config.yaml
n_experts: 16
d_expert: 352
init_std_router: 0.00957
lr_router: 0.000532
head_dim: 64
positions: "rope"
qk_norm: false
init_std_qkv: 0.0369
max_grad_norm: 2.0
schedule: "wsd"
decay_fraction: 1.0
final_lr_fraction: 0.0
Below are experts of layer 6 (counted from 0) of a mixture-of-experts language model. Rows are named router (the router's row for the expert), gate (a neuron's input weights, with its number), up (a neuron's input weights, with its number), down (a neuron's output weights, with its number) and show model dimensions 0-255. Each number is 128 + 24 x the weight over its row's rms, rounded and kept within 0 to 255. Numbers have three digits each.
After each expert's rows: a language model's description of what the expert responds to; "gets" lists some tokens that make up at least twice as much of what it gets as of all text. This comes from a sample of Wikipedia text that the model never trained on. Tokens count by the router's weight.

# expert 1
router:123129127118128167195102112137148121114115164127114115139139062147099137170142145142109130136129147104125121148146107100100162098129155149156109160148119099101120140105157087113095145123121149147091130185170135116105139136148104107103124147123134103124155119124088127146130143082151117156122124090112165144132102077143175124110144128153135112170172150096110104129107118124130122140125121122131142096122161129143100146108091141085156159113118117124154099166131106109102147109165071150138090171137157137133111176124135134126100145107153146148135119128163112151141150138149163110124132132119163108114104140075107150110101102132169168099104105174179112159156096157151157123175106129096087124135147127122137123117097163076127100103108157133119109172163155128126148128106099
gate0:106140121117153118131103128127143110154140152143118089118089144138123121128074085142110150130145060126136104159142128119125147146117137117111103134124144111146133119126176132123122134148129134174089138136148118127144108108192121110106146120104133109176127146143098160084161141137120123124129136068112129157071091104159121139135097137119159141115119141111146127161133157155157141125136146128091154119136111104128173090122103106162106135120118130084097110153130049076156120106147134151165146145115142109102130102125136134108120135094125117087109098085137152107124128120124107061106112137136095154119135167111096071118145155103133133177157124146140119133137161163147102125117143124131194076090147165134161145097118107103095168129145117140117135168119117157132135143177151
up0:133098087125153042154149113123139125122133131142141138172129164144143111143164095142124130133136130144114127152139095166134122130121104156122137111089121103126117107145113156107122174152140093137125125126141148093121184121120145148180136127141108090121152121103087125161122199131118085109079120117135108107149150167154176084163142132129155118130146095086100120103158130148139115122114098110097145120093114113080095121119135098154102143173168097122100114136144149137156123149143113149115112141133118131105106107118123142112116114143102136127146142180139109107120149115092105117083149132159124140088133107096146088134177112108065125121123129149154094109112122117157155096141142150063120121124126129113132095110120130137113088142130119092148113150075102142099162145075108
down0:140143078097090131089148114150131097147107127131115089135133099109151138146078122121077104149140151162138123134095088113085184120135128150134127152120096120157125143118118128116122152150105094158116165082124145120116098127138118125160141110131126184099112140088096113088177131125154132148139140122135149139134105108153140114133106140139153119140132135103094093119107111160128127095142102093098143114086097102132085129115127089163130188162117166141145150155162113106131134062135108157135117111121102177150096139099153132111153106122101142182106140151187133100097144115130117133117127122126111129139194145116104151102119140161150136136147128118147062118118138165147100113116085131111127100100128124090174131146111115122153128133135143144128137115107195171139110138129144
Infobox list markers. Line-initial dashes, pipes, colons and equals signs in infoboxes, taxoboxes and wiki tables, such as "- Elevation:", "| Team", "==".
gets: "-", "|", ":", " |", "=", "=="

# expert 10
router:146162117136084160078144181127191125131106135104166123149147149135103164119108141152145170149086112154173118110172161139168123130149119146095135123152133129163120141110122115157155140130137131113175123085110150089155167139130132149088173115111113111147082179163147107124145153120122142097129151097109143167091104169149114117132139103152172142140181146120119143107099124106157129156122134165111101138130149133121137142122154110139119153162101139158121124140102113126138127119102140141157131121155145131166155102140136170155121146128138105127162127136113123149152154110133143116101084113151100162095157118113090093090093080139126100102171172115152092145111150169152131079131152140121131071108122121129154136143164108133124103144083135118138121086138160122107136118148114
gate0:150151094122075123116123156124141123127099126147121147132081148141111123126129118113115099132169118117119114159135070124163129100128126148094169111184151100140148090152108119146123142091185110118153106112112130124114166117112133134155131096142092118111178102123140154138135119134172130124120129094100191148143063115123122128105136150152165134154112139117113113202112164107165131174131113146117127086110133107099140112135116140107141116098162091131114120150146113129153123122117093165174126161071118127122133148117169141146159139095200146121112140128114140126102101132142152135116098147140162135141140158127139143123173100111128165169134191133177104138161098112151142111134133125107144118084116129153100126107146117068132124122126134124122128097135171105156107119134092
up0:136084137125117129149116147110155134114115149093103158130133143137125152127139153116118118122120150155216129103123115133131132083119165148094136131152148113097106145107137093162110125097110135131139101151120124142142123133155146135100088095157123138157126149180116112144120104160154101181148134098107109133145168123130146103141103123150126136136082137121163077175142112109108125112121091112113142150182109159105148122155147139127119128134165136104124148111134138128156103084130136083131092106136176132150171121145101132143131142142122084139149093120124132080089174100097120105129168116134127195097184138137135131111121184149200149140152158143173094149163120125119135150109116126125171105101096126106118135103152128135130154134115149122166176114119160156117140115159113
down0:130141123110126110125136176139139185109131114151133129127141111084108176079113107130141118146117151181105139105137111145109107138170127154086155115129128101133125106118111094145169132125145114154167092133103155148133191131118137133140126165168143092101118124152133152132089135107118174120142135129119100141091161151167103108116119157132132151122138133138139156162132138121148145165182141183147087148105120142127147076129119098090193135123102117133142122106144131105116113137125088131142134144119131102128145164079147134140088142169112130143109089134120128142155107136094095122139094131129082139128119149143103148134188068131120128125143169154124132139135114081155115088111119133118128138106176098118098102122078141173129101116119099112113086133091176112183132118121126
Clause-ending punctuation, conjunctions. Commas, periods and conjunctions and, but, though closing a clause or sentence in running prose, as in tried, convicted.
gets: ",", " and", ".", ".\n\n", "),", " but"

# expert 14
router:083149095139133123104153122116089181127126122104162164141091168124144135127175123170093117074159100130126143113115144138174127183125122104131152136099181131160156135131123161102134163115123113132101126080156095108138106130099144162166111174126180125110130121139155086139119127100143149103140106092132110123155122089181166161110125088144100147151150131142129089103074128080121126116090144125141139129131133091134163119144133167133154147139148139130120133139166093118116136122103125149172161147151117153104162127131076131153099117132110119103095159129141104174134125120103113156144158078106073154110126116117138110104129116123133110166135104081116126122121134089143161140135126122160143139121148151128108143118149102141128158127097150126171142136132113122140149095153183
gate0:117089130134109144129128083094171125146117125124136114170103132134108137132122160154111149127094144132135108169153129115111151099124088101161111148153119098102138083143111093118143131150146094114114123129140166157143131116124140085098106100127114158137107172102116111134164103129111168140141132146133143107149107104128175127142176103151147141115127110172133091152159105177094135088114128148146125145139136134107115164119143148109162162128134115096123130131175140175135135108133128112088129110150133129106150172164145164120145120084140142084117070154134143138111095073147125084177118144149161142137135121103138120103092110079115123148127118166135087098141082075126176113084149119106135137082129110162143101117144145142142130123099119151086140105156117112199120109122121
up0:141075092148159130142128152131117126142152120103122115114137108175156155066107069122173138129097128109147151162091144082194127117107129150077144154118149114104112157103161123113101196115147142156105121109122159111176122119173128114148161136123140103151087116115154110131146105066133138138127088154132113113148114106112177149114139110103102146169088168101168087129152100135131103118133128143110117157095137102142132108084116129144116110108138158096154105099105159093142163126147113126139126113090140084137153108099151118100123133140134140156106111141173145112120116145130117090133136111116151106078153128087101113100103119111122102126107160150116135122146149120101178126125142166097146149132138150136133137102131140138162120176148133165100131099147120142124105138106124
down0:136112124104123174111129134137138130127124180143122152157097148101152139112151144116103124135092180162123165137116145116107159127121146143197127127121146173134108151137114081140126155112119126107118155108103171124153157103120151088139098127163127146121126146147151155147179166133133114112114108165134149124129103105126144122135126143115133141145143149131134084112169067141137082132128113140198129166099129123117112106093101152102178152121122141112129110160176079126142082139102087134075122128144102170167140156156136134152137129144104087102099104184127100134147119117119133102168089126120146160119168152093136120125144127110150113097135152119092154135171139112157166154104102144159173111119120152131111169146085132120124103154103150155161116103136119124162146117123114
Copulas and auxiliaries. Verbs was, is, were, has, had, also and comparatives more, less in sentence predicates, as in was more, is located.
gets: " was", " is", " a", " as", " were", " be"

# expert 8
router:132117142163136135167112105093178158108106149143077112123112108114107165131122127119142130090123168130136118098104142143097117123134064156133139098148100101153155122148152152108135155125157145183097110174105165173147102129157075135153112125121129148103126094136106163104148120158140152114105094133117152118155157144172108137126134149101101124143122143139198152179144178136131107112140154137132127120151167131103136089135151061106139146103133107114135162109114105116114127111124118158110119156128135113170130126139092094112136091128156123144141188116088155136102113116097119094099138095103146113094115121145131148107131112143154101136105118120138138132156163168148136121129137167095167067142151173132139135146112127092142159119155164131100143126156161123094154110114137
gate0:150085118123088148119079135126172131140113131114129165094119133107161128147130134144118179162123161088130164143162097100104149117100146167137131129142147137169131145119124118140134126123112132127127130167144122123130124110143152156098121127146154119118175154104108149094099118088119122130115130130163113176122113081113118111120137132129083154128110141099085113101097059150166090109144082114145094110147156083159128127170132139121122117127125106145132111147129130117107142145139107107124072176101136114134126115123115119107117144093130155131110120119130130131143157147116132118175134148138129138115119145100108131161089125150107089207143113138157105169065101094082119084120114169112136126118067089110116111145107113099167139128121090129159164156110111155091152145083114
up0:136100139112122133142093127104145130128108126132146147124071118146144153107071123168124127145150181112124115146139094090119160135118167166105125145151139130164150177121089118125136152114122132152142111156149162141145095123146138143071150095165127090122171158123101150104113160083106125105124131164165128087107163089163154098116174121096133107157138137117140111121117148157150114153081117118148157118097113122138115121133099136132098080137117128129170123148116140086071128158144139075140118128122140107163122129098114093070128145120136115128095097143098105130139158173140132131161075107119135126108154129107120166151139134136122114173142082154181148127110109140106128081152152136112119094116144122117143162112123143151128133091083122121108133124140108115078143101080124
down0:141125151136098156136126141160117104156126143153109106135137151155126208156149107129066140140152111130153145157134164130137139144158142139170082138115123135148118141130156123122122123134128140094126092112158098139137135145141120103086171188140133108135130136101172114089107103113162159091126132123092132153138106058151093143127139141160153086125137099147135120186144163164152117070149159113134117136145129163111091122096097081148152107108110128126132110089167138147119117147107122125147132143112100119113108098139111103165156124161107094172096151152091148121109133119138131130121148157111137135113137127164140186084091105167115101140133113110120119165119110143173136098123128098108107094139131131114104165129085114096134099148131135164137125082164125160121159119115134
Spaces before numbers. Bare spaces and year prefixes 19, 20, 18 before numbers in infobox fields, tables and dates, like ID: 2399559, On 15 February.
gets: " ", "20", "19", "–", "18", "17"

# expert 7
router:144161139150160110171122143118096082105082144120104113116183112161134109148095078095151144129120089161126137145112097124091130142087124070139105167153136108132123135133114138147116123115146148103087120177155178162140120142120137127125145132172098177171101115138107123140142123144136123164116149157176130140108127138124156144124113162147121115143102123096123125128129110159134161154161066150138118121159085169120135133141109105128146173120113143117120101126099187106094155108139106178118136141111121133141121117110183112171142127129124127114104130132143139146123075140137128152110160118099160095133098169118116150158146155108113109164127153147138096087105147105139089099135104172106115154141132117116109143106147143158144092103138140093102140159090148115094106153108096
gate0:158135096098132119155122129129128126082114146168145104143110127108116142115122193182129157143140149162136123112123193174145164115096119148153111115125107109138133129091124158138146146114172160150107123139095153158113144104125129153113129103136160156123150173171147133134185141125119158119135142094148090120157166135133155162131116143114139172107094137131137122139164099117098112145156112135152088154129157130129166164126151112128132103109124116142141126151113166145115116092115130126145125095175121165152134149101112131112101142141107146143100136114146109162058109138170116139127190123098157147091109124168124108118133160134094137139131128102081162163141125133174164162109162145094118126118120186128149113132128141126124136156172070131104158110158118142103166102125108
up0:106115130070103092141128118149132152100163143116107123120147128123176081148099115144134124132140127097111162104152170129149118130096114116128079100127123141108136113147152110161124171105113119093128135154095167109142114173094156147119121130126089135122139147151139092111133083120117172113113110125094110122103144117133132118127158132148130155127166107163106139146130138094135129166185112120141073159147105122130101122143116107123086132103154123121124097110107179135119136138134123156129175130133164096140126169091150123129108111113162088157077133143135116154131105125145119099156161123148128158125146140124106102123119153119067094152127135109145144074131149116122144160151168086130104081129134112120086156060123100145120152146145073148156127108135139181115079167097143
down0:099154178094172126111107143114116116145189139148107089107182139133133127157141150087147114162109168148118128146172122141115128189123149130121114116147154108135144115120135098165083156117132138072159106138137153134102131140146144121091139137073089112117109089144162154138156138135120124140082068117121171118127110134102107161095139131204108114143147140132121134140101112070131159125146121152152147090115127088113127126164154110135107166133139123107131121156140117156150145139134082138195115147151150142117124137145150139129157123167140117110111106132156117146184073138137128147160139126126086143147111108144130134159161099122128147108145090129151160090118132102156105130154095123145117122103115123101075126117144152174130096136120150131123149122147137124133103140154158
Standalone digit numbers. Single digits and short numbers in scores, table cells, measurements and numbered items, such as 1–0, 75', "Veins 7 to 9".
gets: "0", "1", "2", "3", "4", "5"

# expert 0
router:153123125110141115137122175126095101113082154093121140151181135123125111144099084100141124136131107189105135158149090111136147114105121105137107136149124109124104131113139145142123145151186107109118140168164132135111095096097105106115103180144101141179124093135103133150166096149164103165144149162123151114099089145104145157147114152114104070130101113090108100103119117146173159136161076144179140139173143165124142127133105121152150167138113172110114134137128168135114126130140098161082149125135140121126102129162184129180131128118142177115099106129130103122131089145118141126124105099146141097136138152117102117141134155138155149099103111133155094135150119110108125128118130143110124137147159123144140130142127150149175089134103119078117138109112158112130109141066080
gate0:149131128138099128147126151090156099137161149143095101150140092156090122144136120134140111126107139132122079114097139126148120163141122200108124143134111135102159115121094108121139159124160087181143109135116147110129117145114122135145091104181154122113095131136126129160120144097148100179126144112104145141166139116139096091126124146095127088137110110108077117135143131123144110155113132143159149128075092135131134090121090121133187137112126101174107138082137127110149091154131123146143116128100125181120115144135129136123122144114101103106099121105130157120117124095147138164125170145167131136163120124123168109127117111070115130183115098108121161154164130158148116146155140102139204118149186143136143164128114128130133129093162127161099165072140138113093158122161094
up0:107132143128140133102122116101183123140144120129090106120136127096124117077124165147100129161123114140145141113151139133142113129142151093100101122105118153128100167130137152123111116129117147163083126153121159134125118139121099167086093155159119120134118143093105082126107126130137134087108119127136157095124172140155149104193099139144157090130136137105110172100128152161157148145146131104125134104148101158131096134170139147142151135114130122100156117124151167143115098122139137157124123116157162087178109098138140115089144129094150118155168133134151113148118084177107076086105131125124165139140111138095165121124158117153125140089150112140110079090151134168095111109143176130139148125200120133105167129145075113096075115125074116107107124116100141117132116129098171
down0:144154173151135123141120129145131157142144174144119140141123128076180128133097102108112101140145099126122119130129146127132141169123146115165136133117141168131094125158084139150065138131119129171135140151182155100145148129178157089106100125139135120135101108154180133160107126069130159167117111129132098080132095143130120122103134098086102165141102113108117149139144105139120127087137171139097142125142141151105155133124111096110130183119133114105159170129128166143133141135147096126155083124119123132133138102155168143156145117101111168106160087135164119124110104153096158094139166119155146126130120113141104127139135159087140119077120113129139111152175110114121128074127177100118082125154101116122109124102172153141152138084097099136134112123121129120108125099119192
Opening brackets and delimiters. Opening parentheses, quotes, brackets and table pipes starting asides, dates or codes, as in (1884–1942, (CO, | cells.
gets: " (", "\n", " |\n", " |", " \"", ")\n"

# expert 6
router:113091080107121132141120095109130134119141106139141106119113137094144137111128143112106162140144098095125092139104155112152067130125148116136162126122107132086088119117127149078147136080103142120125168124121173150108123173102155131149174142091155168139115164163127163137115132130068103092104104086101157137136121121148093150141135097100140148116102089166127089125115153102141086139136135120116117133123160060105110144123136146118153116099114144123131143141158112155119120164132164100146117135116142105093107126160112123111139148121125151115154101140138127114115137144132128130120107162114126149149125100160087080136144089112150174094109111161148140103128121148146146178111162101106180118118114097067100114078166123129134143117094140156135149148120057113164150117134112
gate0:151121153124117134143180119126094146154158172153135122129131109113158154156168089170126100156112134065126095188103081104140164123103111133128146091112129148109119114190136136117113138145093097144150182142130139127138131126126086120127146118140170121127128122140083152137102119141123103142139152152125133100169169099148163096131131133107118144141114142156133144098092131154166114124151139131161137164122121123086155118119088142144136168091122110180139111114102137164135142145169112150134137114087138124107109123104149110087122198138114080157097152106142145163123122108149132123126157160168109117138111100143138143078162091128101132143136151136132122139137099094140135125118101163156146114171146140094126162120147152146099102075146100098134139130138116157119163139164162
up0:123136135108171125103098144138158133135140158141113146127089096133139138158156096139140104144135119105111128127092140116106132118157114119122106133169149132112159119100119186157114109123136112134147101175148108119151123109130099137085128139191155117101180130110119116111103096089181128131149141134161120144102140135118127101122103068102123151142138153165080104122156111145157112173124101089106112127151184169142089123147108087133132131137134100137103107137132135145087146146127094142092140096142191094152122155138089166126102137128126157138139090147103116175100099103140137131085134130126103136104135111112094077144173186150147151134127168150119122138130117110093121125180165126158146140171123135165178125153132134110130135126126074132127158136098105110142112136130137
down0:129106135156126106152135161139104125146155124125113150102135127156120154122093186115117139097104142100142143124130144079130127103121162163135091133095125076126111112146122112100096136115129157199163180092124146114101133140103119161121193116126148130116154113113162146105150133148132122159126125139147107128086097128115133163138135169085136118139099137155103121075122130099143149100120102126115105101161134131103113111095069164166139167140183100146147135113096155177109134139139115120168151122142084160117163125126113120151096177138095125146067123141110145147103152138108149093133103127121131121178129141156130120137093116140105119138082126116147140149148143123109099148114125142093134154108120168138132112118112062153101157098139141124116164093154094130108119169145136
Prepositions and the. Prepositions in, of, on, at, during and the article the, opening a place or time phrase, as in born in, part of.
gets: " the", " in", " of", " on", " at", " from"

# expert 9
router:108121098142126093199104149168127114115118124098150131144152167146149147147082139107118114135110123106108128126155098129094157158133138138124119099128083125118152114173138141130119125137081125129152125140109100115105141097171137127112113113138095130112109105103108117114110112140118148137100132157107112071118132120085119102171157154160129085107123119111150143150148130075112148186150123135078071167121128146093089160145085164099116145139109085116112146106129164155112143126114109132106134126115081097096142137143133149088126146139139132102138127146153158102146095113111115142124143159132174162112117143136152145112136145101147166104105112172143125152127112116127113106134082142118090142160180088138131091143086173173135109123148095095088139169114106133129100084119117
gate0:141149144135098148128117153154130149153138161109119160128145110108131095126156115136119133120108162118116129104107126120103108106164102153143112150124158148158142103114108147104147099149114125105123140129108098121161107121106104162166128115159100123084141108136151117119130126156108107115106154084117130145107125133186170160105132128117163109124126126104123163132120114138095177145131096207178149128101123132168107088093129116122131126103120182156158151129111118128127146134111140129119107130169190100101114119118120144095054126128169103126164152141105098130125175105123149144114156091112153130133113101118140122093143115191092132148141113115132158148142087133140089127157120142095194096116151113102110160114134132120131196119076156136127183105149135116117092141150119
up0:110102094154140124114109104121075117156155132134050146101149119067152154118119107142147109074106139162087116127096122115088132135119153137146145159112132131146144088106143168105117107133138182173170158118185114098156138134121107122149113153142098164172096158111095132117123121141162114109176154142098146128105121111095130098133137144123132143102147151126164128127172115106159124123146112124124150118163133128142109123159119159127124141117124133151111108135116126133141128135155122178106158123120157162161164158141073148112128098120088138131154121187140116118102105090117127152100138124113056101139118119141158124184134154150121130130150085135142171149139130103115167143120140123198115152154135158121121116124132128136130125151132118130175130099104127146120158170090115
down0:102082110162132121122148074150107138138093196160057105108149145140113131117141150122162119131114127123136134115138086123163092110131126091133147090117107121133157100092140130129132142103103105115163147138131120119134111123114153140143159137165127120146091144144151094135154107051108138137142131155116116160113122155110065153084139140115113120120148101126131152102115106066142111150160171125086146161114117149135093121130136143139103128086130098134101071145144073088149141146121130127115123103181118116146132145119110144139139115148113136138138147113094139161112113123087143118121110077108128116108134106154128125093136132156096065153143163160133107106134156135135165149154114152141109135141080107141137128161122118123116123114136176132088174133141176155167126096131099
Table headers and codes. Column headers and abbreviations in sports and results tables, such as W, Notes, Title, Apps, FW, Preceded, %, plus cell punctuation.
gets: ".", ".S", " +", " —", ")", " %"

# expert 15
router:151149154127092096107127101122133107131145138131161154112093126089099134063109120122138126117129133134129117105153091174180134126130150143090138151136142148128181099120098130133151124118108138117123117113108091134134143150081200157161155106138161140114140135126180132099186110143112114107133112088162087139170098102147109104126172140180139098156149101134113096129140140098124151115132126105131155114106113141172126142144167144106108107111156147150107119107131110106159154109117171146161085092082111143100108149130155148111120147112128112135156122085107072121100162161121126136118133143139091156142157064140140120137125177126095114156167149090113143131113122107111129136145101127107157161129126103123133130093157101110133147130143105164134158107115113149182110151149115
gate0:153122097121149128116102153134127128130110152129121139142157174156120109136137198118134115177146099117155125101129148146098116180087163146135139121135114156146138092138131117122136171176098130127135130146160128156133121172123116161154187138108127121092156134138115085119160154117136154108142143149127114136132128135110099150127137112155144144138155123120119137147120103136133164168100106152111155132084130167069098101147182154105143063109090147163103116111120121101109130147149102129155112134152087134145132073146104143125098150123133121132138159100104174165134135133134134095130106117106094102132083155104102120127126126125152106108135180144090138168097135163130067157135144140153125136131154119132114159136110139103205113130115126124143158108149117114152095075172118
up0:133144208147097158124123091148140161131148156155126145136115113138145096137131145142101166098128177123119110149162157142123127167150120128134171161095141120100119141099152107089094117136178135166080152178099119156111132137138133098178117122100099099172072097118142129123126132148156117133135143113106115125132155121129082133133161167089127082108153131125166127140121121144089126088149135113138139173149142127116096098147110108158101131136139115108131157068129082119115150154160124143098124115094147123130103121129102112140123100155149107153104140128128135161123141148084153127129119105140125134126121158127126131147168117136147128155110116119141113088171086122212131114177113157157126166144114105162132149157137144108126148154126094179137097170137133111123105134147138
down0:091153105110142166154131103176136106130093146106100183096134103157138111125103131142128141120186131138119099074135125133119156138115126134101168128142160140102145134185107124148128140104153135130124129098139137123113107118137107164128081093156144119135130158126083121125132098145131086141142152125153136116140142158087090171159139088116072143167100174102117135114097122124113139113105127125115128163136152115111135121106090131090147082159112093108149137124089123128115122127128126134132133129126128130133117137097149114165124100103119095119140141117131151169135171142144134122152111136132134120151106131151136127102122108158102132128133160129106223153148118142127138144104077101150098057143151084147135110088117164167175133191109153150178143141120143136167112140134103
Verbs and clause links. Verbs and verb endings in running prose, plus relative and subordinating words, such as which, where, encounters, recalls, committed.
gets: " that", "ing", " which", " to", "ed", " with"

# expert 3
router:152147145106131119139133147140089099105077166121116137148168153123126140129091083085132150146151097174110118133152075104103142113102143095142103153129104124116124139122138134151091111133172134113116143153177157149102139121106141112145131150157103171156114104147115128165150093130152130180148128144159138126074094140129158127142099161146118084123123131082116107091137121162144158142186068128172143111183146151135135143102107139135150165130087166121107114144096171107128127105119091151098137123106151121126114102125187144183122099109113134103093110125141127121126085151125139141114144094118140090131127174114142145179152158129126140115081121142143108122110126114137128109129090133124112158155184127130136117106103147157170103118121134088134125139107143128114123149091111
gate0:112096121102114122120121123119132100103138111112134117169108099082135110122168114120118103116155158146122125122069086145115101121125159134151137136147090105090127153100122121158182144129139116149147105126094145154081104139120080140120158130113139146123106136138108155166133128119142131146179143111124141105109124106122097131101137177145161127109154146113154140156138169114109104106128102088117134126120131097104162157122099182115170160140110126143109146109104130116128093106083136073131150128120174114121134080167118179132132103133159056096152139120169160131115128140164088141127150114169106127129148144117146114106132127126115139123119104115130136131159110066122096153146122129067176095107161162096143134096129112100126109098152141115184118142152143118124149071123102
up0:154137127157166119145148113130149164144138128160111119149108125115124175137178122161110079081124154127143113142137158146104118141179136141119130130156125128134122153096112128138149143145091140181128128119152100156106128094138145128119142117117108129145160083103156125142152116144117127119136135101101106142170146131133148130123147112106125159142155149119114093117108142105095077155076095122159109133123107175098150145091159159165163138064088117119111117100179106141098129106155142159134139152100114100116131137164155133097131147104152125169109078140170153096115108162141140147110091118119162128122094116113140126157127145154096130164127139110128109103116073142143142184119154171130093144101142124138148127172131132101114071149123132175088108093111067123158129142134136
down0:156121101104154115151172095136082106082147148152112107197111074120112152105142129129099099091176142124070142127164103107121175200173157126120105152127133134105163186122117153122139112106109127203131108149153129117112138084136147159157146133149078067108100122156130149123130128123108093123145138131107147138127117120095099124115103096141172123103094167097154095145169143129160113124126129121153106125145127123100139144105130174164101136126144113118123112119137127126114125167154137147129115135113108113155089102146118119110142110124138163176185132151156130150150131124162104127126135113139165150150112106136144134106131150133133122099177128140161126153106116137132171151159148111122137131146135121157091142131128161122138140086111129154124102121082102124116161106119134
Taxonomic and foreign names. Tokens inside species authorities, Latin binomials, Cyrillic or Caucasian words and name fragments in lists and tables, such as Animalia, -ensis, "Forster, 1801", ъ.
gets: " |", ":", ";", ")", "us", " vocals"